config.yaml
num_hidden_layers: 11
hidden_size: 96
n_experts: 48
experts_per_token: 2
d_expert: 96
d_shared_expert: 0
hidden_act: "swiglu"
moe_layers: [2, 3, 4, 5, 6, 7, 8, 9, 10]
router_score: "softmax"
normalize_top_k: true
routed_scale: 1.0
balance_loss: 0.00392
balance_bias: false
router_z_loss: 0.0001
router_bias: true
n_groups: 8
groups_per_token: 2
init_std_router: 0.0314
lr_router: 0.00242
vocab_size: 8192
norm: "rmsnorm"
norm_eps: 1e-05
tie_word_embeddings: false
optimizer: "adamw"
learning_rate: 0.00333
beta1: 0.9
beta2: 0.95
batch_tokens: [65536, 131072, 262144, 524288]
max_seq_len: 512
train_tokens: 421400000
max_steps: 4261
dataset: "wikipedia_en"
Below are experts of layer 7 (counted from 0) of a mixture-of-experts language model. Rows are named gate (a neuron's input weights, with its number), up (a neuron's input weights, with its number), down (a neuron's output weights, with its number) and show model dimensions 0-95. Each number is 128 + 24 x the weight over its row's rms, rounded and kept within 0 to 255.
Before each expert's rows: "comes before" lists some tokens at least twice as common just after its tokens as in all text; "comes after" lists some tokens at least twice as common just before its tokens as in all text. This comes from a sample of Wikipedia text that the model never trained on. Tokens count by the router's weight.

# expert 43
comes before: " |", ".", "–", ";", "%", ":"
comes after: " |", "|", "–", ";", ".", ":"
gate0 [164 118 103 160 115 154 158 108  81 121 147 129 144 109 155 146  96  97 141 156 158 130 107 142 115 121 130 118 125 163 129 138 174  98 125 185 124 103 125 119 156 154 108 124 137 155 126 127 132 112 139 123 125 148 162 118 132 108 122 134 114 110 109 103  88 148  71 117 145 128 136 178 157 115 161  72 183 115 139 206 130 114 145 127 138 135 156 137 119 119 113 142 121 156 118 118]
up0 [112 116 150 119 168 143 132  95 133 145 133 124 127 109 110 158 143 148 115 112 162 122 136 135 116 107 156 106 117 182 129 111 113  93 113 119 100 140 163  93  85 116 174 176 170 118  86 118 101 155 156 108 119 135 105 116  85 136 138 173 113 112 113 162 149 133 146 146 152 116 119 124  84 161 103 140 134 125 123 102 121 105 138 160  65 140 125 131 167 111 126 101 120 111 171 106]
down0 [133 107 134 168 128 131 143 119 116 127  67 142 170 169 118 137 139 127 136 164 133 128 124 125  79 129  93  91 120 121 108 103 185 126 155 151 161 130 148  96 129 142 126 151 163 111 144 101 122 114 145 118 165 105 111 129 117 130 144  95 129 150  87 112 141 122 119  84 119 175  94  80 130 149 107 104 145 163 125 123 113 134 157 188 149 122  98 130 109 141 120 130 102  92 158 114]

# expert 10
comes before: " the", " 18", " September", " October", " March", " January"
comes after: "\n", " in", "\n\n", " on", " (", " In"
gate0 [145 109 105 141 147 125 187 138 159 134 105 133 136 121 155 129 141 164 116 159 131 139 169 124 112 117 122 103 155  82 171 101 127 174 127 147 178 146 136 103 143 103  92 161 108 138 101 152 120 141 121 107 111 141 164  62 162 139 135 151 111 108 127 158 148 113 176 107 122 149 165 124  82 141 143 118 124  78 164 113 130 131 122 121 131 131 139 112 105  93 136 143 119 123 155 141]
up0 [147 131 134 147 133 121  90 101 136 140 134 114 146 137  75 116  98 144 127 109 153 155 143  72 128 123 142 137 124 124 136 150  82  93 126 125 120 161 149 151 177 122 138 151 132 169 144 133 139 145 104 121 141 124  88 105 111 123 148  83 103 110 136  87  91 161 167 142 151 134 113 107 119 172 137  92 116 147 186 121 131 122 162 117 127 183 137 111 131 116 152 144  86 133 103 158]
down0 [175 114 126 116 123 121 127  74 113 156 116 161 139 153 143  92 142 122 115 148 117 175 113  94 124 128 115 145 103 102  96 102 148 131 102  98 155 131  84 110 154  89 160 161 110 158 130  70 101  99 152 149  54 134 123 141 126 122  91 151 113 114 137 138 141 113 133 126 121 107 137 103 144 108 139 140 118 161 165 157 104 118 141 127 136 139 149  96 140 106 136 118 130 149  75 126]

# expert 15
comes before: "\n", "  ", " and", " U", " \"", " P"
comes after: ")", "  ", "a", "i", "e", "er"
gate0 [149 109 118 162 142 134 126  62 127 116  92 162 123 130 125 153 126 127 118 100 151  99 106 112 157 129 176 125 103 128  87 108 120 151 109 107 128 141  82 115  92 102 111 102 117 118 136  97 130 150 126 147 140  75 168 136 132 143 119 132 144 176 176 115 120 162 109  96 130 131  96 107 131 142 136 140 136 131 111 154 190 144 109 127 131 154 155  87 129  88 128  81 132 158 123 130]
up0 [114 128 118 141 128  90 131 156 124 134 120  92 139 130 120 107 166 118 123 131 129 169 135 111 101 138 119 156 176 121 147 160 128 115 156 138 155 116 204 143 148 171 116 143 115 147 106 162 124 122 150  92  84 176  88 136 110 100 138 134 105 133 119 139 135 136 169 155 126 152 163 151 134  94  85 111 145 113 173 113  99  98 107 105 122 120 122 161 162 166 128 146 111 105 117 132]
down0 [156 127  89 168 117 122 125 127 135 147 115 135 129 125 113 140 178 106 101 130 129 142 144 125 110 147 158  79 116  98 146 173 150  83 135 114 137 137 130  84  68 115 148 148 129 115 101 114 102 161 135 155 104 140 105 131 127 137  93 115  72 150 109 107 129 143 109 115  74  89 104  99  99 127 115  77 175 121 155 141 125 126 129 100 106 136 114 117 129  99 133 127  78 124 120 134]

# expert 4
comes before: ":", "\n", ")", "°", " (", "′"
comes after: "-", ":", " (", ".", "°", "′"
gate0 [158 166  97 148 129 153 166 112 157 105 118 125 126  90 196  90 115 132 122 107 141 137 120 133  63 131 109 118 137 124 122 146 120  67 110 175 152 163 169 108 129 116 141 106 113 151 129 157 115 114 132 119 130 117 151 103 141 128 120 129 106  98 110 135 148 153 112 152 129 106 141 129 103 138 102 145 168 132 122 126 159 109 148 136 111 146 130 194 158 153 148 153 117 163 161 114]
up0 [162 127  98 137  94 159 157 107 132 140 114 115 111 103 116  98 119 130 128 182 128 170 115 126 100 108 146  57 112 149 163 110 114 166 122 167 177 133 146  99 100 100 177  98 138 162 102 139 128 118  85 114 137 142 143 136  86 122 132  80 125  93 146 104 135 148 142 109 143  97 121  96 111 166 130 130 105 136 101 138 127 126 131 137 110 139 126 121 130 129 140 156 140 100 105  91]
down0 [112  90 109 125  93 109 106 142 143 115 113 110 156 150  65 114  88  77 124 138 161 106  96  89 173  91 126 134 150 113 139 118 131 110 130 111 116  86 106 139 131 172 165 136 122 159 162 119 135  95 123 117 133 109 127 120 173 110 118 158 106 103  79 119 133 161 141 168 132 154 128 102  93 137 108 160 157 110 169 139 137 105 134 151 131 130 140 133 100 114 123 157 147 151 107 129]

# expert 34
comes before: "-", "|", " •", " Born", "born", " List"
comes after: "\n", "-", "|", " Al", " non", "\n "
gate0 [116 140 127 153 157  93 105 118  93 113 134 134 117 142 114 138 139 131 140 103 128 128 162 135 128 116  88 105 136  89 131 117 117 146 146 162 110  94 140 105  62 152 129 137 113 174 112 141 124 131 109 123  98 128 147 144 139 135 160 128 122 127 135 146 142 144 119 105 113 119 125 123 169 125 108  97 162 123 162 128 109 161 102 101  95  53  45 114 137 128 170  76 123 118 132 123]
up0 [151  71 106 136 105 140  99 117 123 106 108 156  49 119 129 154 110 163  83  83 131 130 113 124 137 172  98 113 135 142 112 125 116 138 147  93 112 128 155 135  88 121 132 114  90  94 127 128  92 111 110 128 133 104 134 103 134 151 152 135 112  91 146 110  91 136 123  88 112 164 170 129 149 129 162 126 144 102 144 116  95 161 126 119 136  84 152 122 162 127 108 137 133 131 102 149]
down0 [134 123 142 135  95 141 115 142 169  64 163 168 110 123 164 113 101 120 154 116 146 134 156 143 128  92 132 109  96 129 106 113  82 134  94 150 101  91 141  86 101 107 160 126 155 145 122 136 128 150 112 122 126  94 159 158 100  93 116 147 107 119 179 136 139 141 136 147 117 115  92 150 153  81 105  98 125 110 118 127 168 119 110 145  97 113  88  99 121 110 134 110 139 102 156 114]

# expert 22
comes before: " he", " the", " was", " it", " she", " they"
comes after: ",", ".", "s", " However", " that", "\""
gate0 [167 111 126  93 160 117 143 140 130 101 125 141 110 151 154 141  71 112 127  88 137  84 174 143  83 132 127 128  96 146  89 132 152 103 131 138 130 132 144 169 114 132  98  63 138 121 157 135 130  88 126 128 105 122 137 158 149 151  95 161 126  94 141 132 152 140 142 114 112 127 118 151 106 124 109 156 143 210 121 116 118 159 106 126 167 126 116 126 105 108 120  95 147 110 128 126]
up0 [135 123 125 153 141 114 151  95 112 128  82  94 121  80 146 144  70 109 148 157 117 120 186 167 125 129 142 149 128 142 136 110 133 102 109 169 101 157 149 160 145 105 153 157 147  99 130 132 165  84 164 156 131 134 129 115 133 116 100 142 110 107 129 103 143  88 117 166 125  87 124 129 149 120 151 170 118 132 124  94 150 113 131 135 145 146 118 122 108  88 136 110 121 101 103  74]
down0 [130 137 109 109 155 153 126 129 110 133 153 118  99 163 127 166  94 145 118 118 113 131 167 134 177 103 104 161 148 120 127  82 108 143 117 104 127 155 122  87 163 148 107 132 149 115  91  91 142 107 142 133 115 136 155 137  95 102  98 159 115 179 167  94 146 159 149 151 141 119 130 109 147  93 144 144 136 139 123 135 144  85 143 181 139 149 156  77 125 114 121 169 144 122 144 100]

# expert 35
comes before: "-", "|", "=", "The", "In", " -"
comes after: ".", " |", "=", ")", "|", " ="
gate0 [169 127 125 104 135 151 150 124  94 135 102 150 126 144 140 112 119 141 196 157  87 101 141 126 136 119 187 140 113 100 123  97 136 123 143 139 163 116  63 131  90 109 129 140 148 132  83 153 149  96 103 147  96  91 115 156 118 123 114 120 171 119 134  97 150 145 133 103 103 127 104 138 135 128 188 104 112 151 143 157 118 131 113  92 155 116 114 147 103 112 137 123 157 100 146 112]
up0 [145 135 120 125 136 122 126 105 128 121 108 152 137 168 149 116 115 136 114 111 123 162 113 104 131 124 117 142 125  93 122  92 120 134 117 100 135  94  92  65 145 175 146 118 102 113 124 127 135 202 166  73 122 153 130 127 113 110 100 131 146 136 128 124 173 104 140 114  95 145 115 137 183 138 112 103 136  67 140 163 142 129 143 128  90  80 126 131 154 139 135 161  93 106 129 136]
down0 [163 101 158 152 105  88 136 129 141 168 166 129 199 132 124 137 181 151 108 137 164 127 155 142 130 132  85 111 128 144 115 123 124  96  95 108 122  85 138 135  87 140 128 161  92 134 137 130 150 118 124 111 129 150  72 123 126  93 196 148 118 130  96 110 103 147 124 133 131 125 145 123 123 109 128 114 143  94 104 158 114 174 165 116 100 136 129 119 122 144  98 130 128 132 127 155]

# expert 40
comes before: ",", "–", ".", ")", "%", "th"
comes after: ",", " in", " (", " 18", "–", "19"
gate0 [160 140 139 127 129 123 123 148  81 130 129 135  84 148 138  96 131 128 166 130 132 108 118 160 142 119 117 135 125 127  81 143 105 101 127 127 109 123 133 139 154  95 163 167 164 115 116 164 163 125 121 147 194 154 130 143 151 135 118 100 136 123 155 127 125 100 159 155  84 115 128 132 135 126 157 131 119 115 178 111 180 108 140 143 116 129 108 172 100 172 120 150  76 141  99 177]
up0 [142 124 130 143 112 119 109 108 179 134 115 142 163 149  94 122 121 141 134 133 119 142 161 113 165 125 102 114 125 121 121 121 109 124 129 164 149  75 135 143 114 134 121  89 135 157 124 105 138 129 136 135 116 152  93 122 118 150 129 136 100 115  28 152 140 150 125 116 156 176 126 117 174 138  97 129 110 166  94 128 146 143  97  93 151  68 115 107 133 123 166 135 127 154 132 158]
down0 [159  80 139 140 129 119 121 147 158 126 132 106 125  87 147 166 146  89  94 122 174 109 104 167  74 121 108 147 154 178 127 133 142 116 138 123 114 169 176 137 141 112  83 138 118 112 101 162 106 145  95 120 134 100 138 125 149 106  96 143 121 110 116 134 134 138 147 110 159 120  78 130 105 176 169  78 133 106 138 137 124 116 165 118 148 121 147 124 132 118 164 154 125 124 112 126]

# expert 37
comes before: " of", "s", "ed", "ing", "y", "ow"
comes after: " the", " a", " The", "The", " his", " first"
gate0 [ 81  85 168 180  79 152 133 125 104 116 163 113 141 154 142 119 150 159 148 124 154 115 127 135 114 119 111 141 104 117 121 114 160 147 128 165 125 113 158 123 170 116 140 133 136 122  82 126  99 148 150 118 164 122 137  96 105 104 138 141 195 136 137 124 116 127 150 148 112 127 101 151  97 138 103 139 152 135 173 121 143 129 103 109 166  94  78 134 142  91 108 162 116 108 106 139]
up0 [166 103 126 134  91 129 123  96 126 157 129 169 132 134 135 145 182 135 128 115 128 133 152 103 106 114  91 141  99 132 176 125 154 118 123 139  99 106 154 113 102 138  96 148  81 165 100 161 170 138 155 126 134 128 133 115 124 115 136 147 122  91 115 180  81  94  88 148 108 133 126 147 132 134 130 147 106  99 127 169 156  78 128 146  93 103 128 152 124  99  88 135 107 158 114 118]
down0 [108  86 153 125 150 172 120 142  98 149 132 140  87 111 109 123 105 104 133 138 124 118 137 134  90 148 103 176 113 113 121 140  93 138 120 120 156 133 118 139 154 108 133 122 137 135 129 126 151  78 161 121 130 118 122 143 119 140  85 109 165 119 169 141 150 154  87 162  96 118 183  92 111 138 182 126 108 146 115 109  88 175 126 146 145 122 136  93 118  98 160 134 111 117 160 169]

# expert 8
comes before: "=", "\n\n", " The", "\n", " In", " He"
comes after: "=", "\n\n", " =", "s", ")", "\""
gate0 [127 120 126 122 127 123 127 139 107 124 121 122 167 150 109 150 156 131 153 111 107 116 160 178 124 138 104 170 166 139 111 161 108  99 126 192 133 136 129 139 120 150 115 106 170  88  76 159 137 144 118 129 102 136 131 131  97  97 161 149 166 127 157 114 157 114 124 139 128 102  82 141 173 122 153 105 115 123 132 151  75 132 156 155 149 168  97 147 132 155 127  96 111 158 146 145]
up0 [126 131 130 142 170 143 134 109 130 135 141  96 142 137 142 134 103 115 104 146 106 110 149 173 139  99 141 147 156 135 109 159 116 140 131 115 123 109 107 125 116 136  78 125 130 137 139 185 131 133 125 135 137 103 151 142 112 149 108 188 125 142 109 112  92 143 119 163 143 105 112 151 127 127 129  55 133 159 129 126 157 124  89 128 225 153 143 134 119 118  93 142 140  90 132  93]
down0 [107 169 111 140 118 140 104 113 121 144 152 160  92 115 115 149 138 146  97 137 107  97 142 139  82 145 120 115 195 135 152 157 103  95 110 161 140 145 130 131  93  85 108 118 154  89  96 165 172 130  86 132 126  97 130 164 114 152 144 202 100 119 116 132 155 121 131 139 125 131 100 119 123 161 113 110 114 104 128 140 158  82 130 131 122 134 146 161 126 107 108 113 130 112 132 153]

# expert 46
comes before: " |", " States", ",", " of", "'", " Kingdom"
comes after: " the", " United", " |", " of", " New", "|"
gate0 [116 171 145  81 176  97 123 158 130 156 104 130 175 128 122 123 155 128 125 135 118 128 156 112 126 134 107 151 174 110 153 143 136 103 123 121 122 110 108 148 154 105 140  84 137 107 149 136 104 156 128 121 149 154 113 130 110  99 124 124  88  90 143 145 107  82 152 163  97  69 140 146 128  92  88 133 149 108 138 127 107  93 135 136 149 136 108 116 106  93 150  97 164  87 125 155]
up0 [ 88 136 151 160 141 126  94 175 141 132 143 140 140 169 116  97 118 131 129 118 126 168 117 125 128  88 127 149 136 145 103 185 116 121  80 113 140 125 112 138 133 134 128 149 112  42 140 116 113 103 142 127 111 139  87 123  99 113 135 163 155 168 140  91 141 106 129 163 145 132 118 116 140 138 144  95 131  89  83 166 111 139  98 108 132 143 163 139 103 177 130 139 136 121 112 140]
down0 [119 118 118 149 114  97 106 131 165 130 154 147 126  92 139 109 133 134 195 120 132 139  77 126 179 140 124 154 158 148 116 152 162 120 121 135 114  97 128 138 117 150 104 133 127  96 157 124 127 124 123 173 104 106 158 124  92 123 139 110 103 124 106 191 110 120 133 158 145 116 104 112 131 134  79 135 139 112  83 107 138  69 103 137 111 101 155 123 126 106 137  66 160 119 136 137]

# expert 3
comes before: "  ", " 0", " 1", " 2", " 3", "\n"
comes after: "\n", "  ", " 0", ")", " —", " 1"
gate0 [122 117 119 146 178  83 119 118 152 119 150  97 112 148 124 120  99 116 163 165 153 146 100 148 122 101 120 142 159 139 122 114 127 158 126 111 124 149 102 100 102 153 105 123 143 107 145 174 133 112 128  74 149 125 156 122 157 161 131  99 132 144  87 126 175 122 131 146 136 143 170 111  74 148  95 173 118  96  82 125 135 140 131 143 126 114 119 127 127 149 150  78 111 166  93 143]
up0 [134 112 136 182 130 111 109 106 108  97 156 128 125 130 118 119 122 103 103 132 145 136 118 147  87  92  94 117 163  94 121 137 134 149 142 128 150  88 172 105 125 127  81 133 141 108 115 150 136 122  86 118 156 113 114 171 142 179 167 121 171 149  94  90 126 148 129 122 156 126 131 103 131 116 103 131 129 102 119 155 120 148 137 139 126 139 124 173 132 167 167 106  67 136  96  91]
down0 [136 107 128 127  94 153 106 132 178 106 139 100 120 135  82 112 130 154 127 122 183 114 129 155 198 121 117 127 132 149  99 152 103 176 152 152 144 108 171 149 148 170  97 131 124 109 134 155 154 106 115 105 156 155 167 161 156 126 178 111 142 139  99 155 118 138 118 160 137 119 121 110 137 106 153  63 157 113 123 138 131 150 119 145 118 152 128 108 130 118 114 140 132 154 138 140]

# expert 21
comes before: " |", ",", "'", " (", " /", ";"
comes after: " |", ",", ";", " and", " New", ":"
gate0 [140 169 135 118 104 105 140 135 139 136 110 112 141 116 155 173 100 156 107 123 153 115 119 144 103 137 139 145 136 128 122 161 136 120 120 158  95 167 149 123 151 168 111  46  93 166 106 182 108  93 123 144 104 154  65 148 123 119 156 134 149 155 143 118 128 131 116 114 121 132 145  96 128 128 133 128 122 109 134 140 125 172 120 131 148 134 117 182  73 126 105 124 131 138  89 144]
up0 [129 125 133 167 122 108 105  65 164 159 127 143 155 102  90 160 123 129 139 136 147 154 117 145 147 163 107  99 115 132 137 132 101 150 168 165 132 149 128 125  67 165  76  99 148 130 149 140 144 148 143 160 132  97 128 108 132 139 125 126 163 124 103 126 170 127 107 108 138 182 145 153 141 135 123 141  95 162 150 118  92 145 119 174 147 130 114 106 123 100 115 131 115  96 144  99]
down0 [141 150 123 124  95 124 111 147 161 131 144 145 159  82 101 152 177 118 150 127 149 112 111 139 139 122 111  87 147 126 155 151 131 126 139 148 108  94 128  96 173 142 129 152 140 115  92 122 101  92 121 127  65  98 135 145 160  99 101 182 154 108 114 141 111 159 106 144 118 145 116 142 123 125 123 119 164 149  98 131 140  67 147 113 152 114 120 135 133 194 140 105  96 132 113 116]

# expert 30
comes before: "|", "o", "e", "t", " 2006", "ia"
comes after: " |", "|", " 18", " March", " Mar", " 15"
gate0 [172  71 123 139 131 112 161 125 113 111 109 155 163 149 137 124 166 116 137 138 114 140 159 120 167 145 130 142  99 167 141 179  98 149 166 175 107  99 125 164 140 115 114 115 139 142  71 142 146 110 154 148 115  97 125 143 127 128 145 110 137 139 140 172 105 136 120 115 149 118 148  91 125 101 167 139 145 158 140  83 131 138 151 174  98 135 108 126 138  91 144  96 152 115 111 131]
up0 [148 161  91 145 126 148  82  98 128 125 113 123 136 156 103 106 108 120 119  96 154 111 171 161 140  79 151 132 142 152  81 129 123 106 134 151 140 132 123 142 133 125 138 127 196 140  89 117 124 183 140 137 141 120 117 176  79 140  88 142 141 151 119 184 124 133 110 134 146 142 130 149 131  95 146 118 142 101  88 131 133 100 130 122 148  92 139 139  87 136 122 164 142 137 105 156]
down0 [110 137 141 112 124 125 137 117  66 125 148 135  84 116 167 121 114 168 151 109 121 116 148  76 132 130 127 173 170 118 109 131 125 116 140 118 157  92 135 151 113 136 149 108 137 132 111  88 142 151 173 133 153 142 145 135 112 129 113 160 121 157 118  82 148 137 119 113 157 148 137 124 111 140 128 105 170 137 188  83  92  71 153  95 121 133  94 107 147 154 134 130 148 145 104 149]

# expert 44
comes before: "-", ",", " of", " years", " century", " to"
comes after: " the", " in", " of", " a", " and", " to"
gate0 [108 153 124 128 150 123 109 137 127 116 162 150 111 191  46 100 143 157 112 113 130 139 138 140 112 125 103 120  87 149 153 119 133 131 126 149 150 142 103 128  80  93 123  96 162 148 121 140  71 135  88  94 150 123 182 164 112 136  98 139 152  87 118 128 130 134 125 130 107  82 158 118 113 123 132 157  99 145 146 122 114 121 121 136 122  83 137 111 133 146 127 112 139 107 160 105]
up0 [165 112  68 177  75 149 138 100 166  93 121 139 194 114 144 115 104  95 119 135 108 157 128 104  97  84 159  80 122 124 127 115 105 139 103 110 140  90 170 156 135 169 109 110 114 120 137 136 103 130 111 135  83  93 155 128 134 149 137 123 147 133 129 150 115 146 120 130 143 116 148 155 162 160 165 143 132  98  94 134 135 122 114 120 111 161 111 123 135 113 117 114 123 123 124 134]
down0 [100 137 137 156 116 129 145  97 111 147 145 122 118 120 117 141 133  81 144 120 134 124 181 136 119 151 129 136 117 131 136 104  99 120 186 113 131 177 134 124 111  85 142 130 134 114 122 151 122 125 121 147 125 138  92 172 133 124 102 151  81  82 157 147 155 148 143 114 115 165 113 118  85 126 158 143 162 141 152  93 117 155 152 116 130 172  40 110 113  96 131 136 125 140 131 154]

# expert 45
comes before: " to", " by", " in", " the", " a", " as"
comes after: " was", " to", " he", " He", " and", " also"
gate0 [123 135 136  85 131 138 117 138 153 141 158  89 158 112 134 142 141 150 180 153 140 131 113 135  96 115 135 110 182 151 117 182 133 116  91 130  93  84  98 160 113 142 140  84 124  95 121 132 133 174 114 100 127  68 119 108  96 137 107 145 132 147 139 104 154 121 160 141 121 128 122 140 115 113 135 122 132 132 135 146 135 139 116 118 144 130  86 127 103 135  94 184 181  98 165 121]
up0 [139 144 115 108 131 122 104 145  91 112 138 100 149  94 108 126 125 116 157 122 138 125 126 148 157 140 141 150 139 109 110 177 111 123 129 101 133 128 142 131 104 137 149 112 112 182 128 114 123 120 116 133 200 120 149 129 101 137 118 133 139 137 112 112 128 174 133 169 162 116  82 102 113 150 115  83 164 141 134 158  82  65 125 144 119 145  91 109 104 184 107 139 118 144 172  99]
down0 [112 128  99 144 153 109 134 119 167 129 132 113 139  87 107 132 173 141 129 117 128 155 138 145 175 148 135 120 179 179 129 141 156 140 107  72 116 137 147  96 140 123  84 121 127  73 131 108 138  96 130  80 108 144 152 123 144 130 111 112 133 156 117 124  84 119 133 167  93  79 145  99 163 116 120 135 121 145 134  81  99 117 130 184 160 124 138 130 154 115 115 150 120 121 125 133]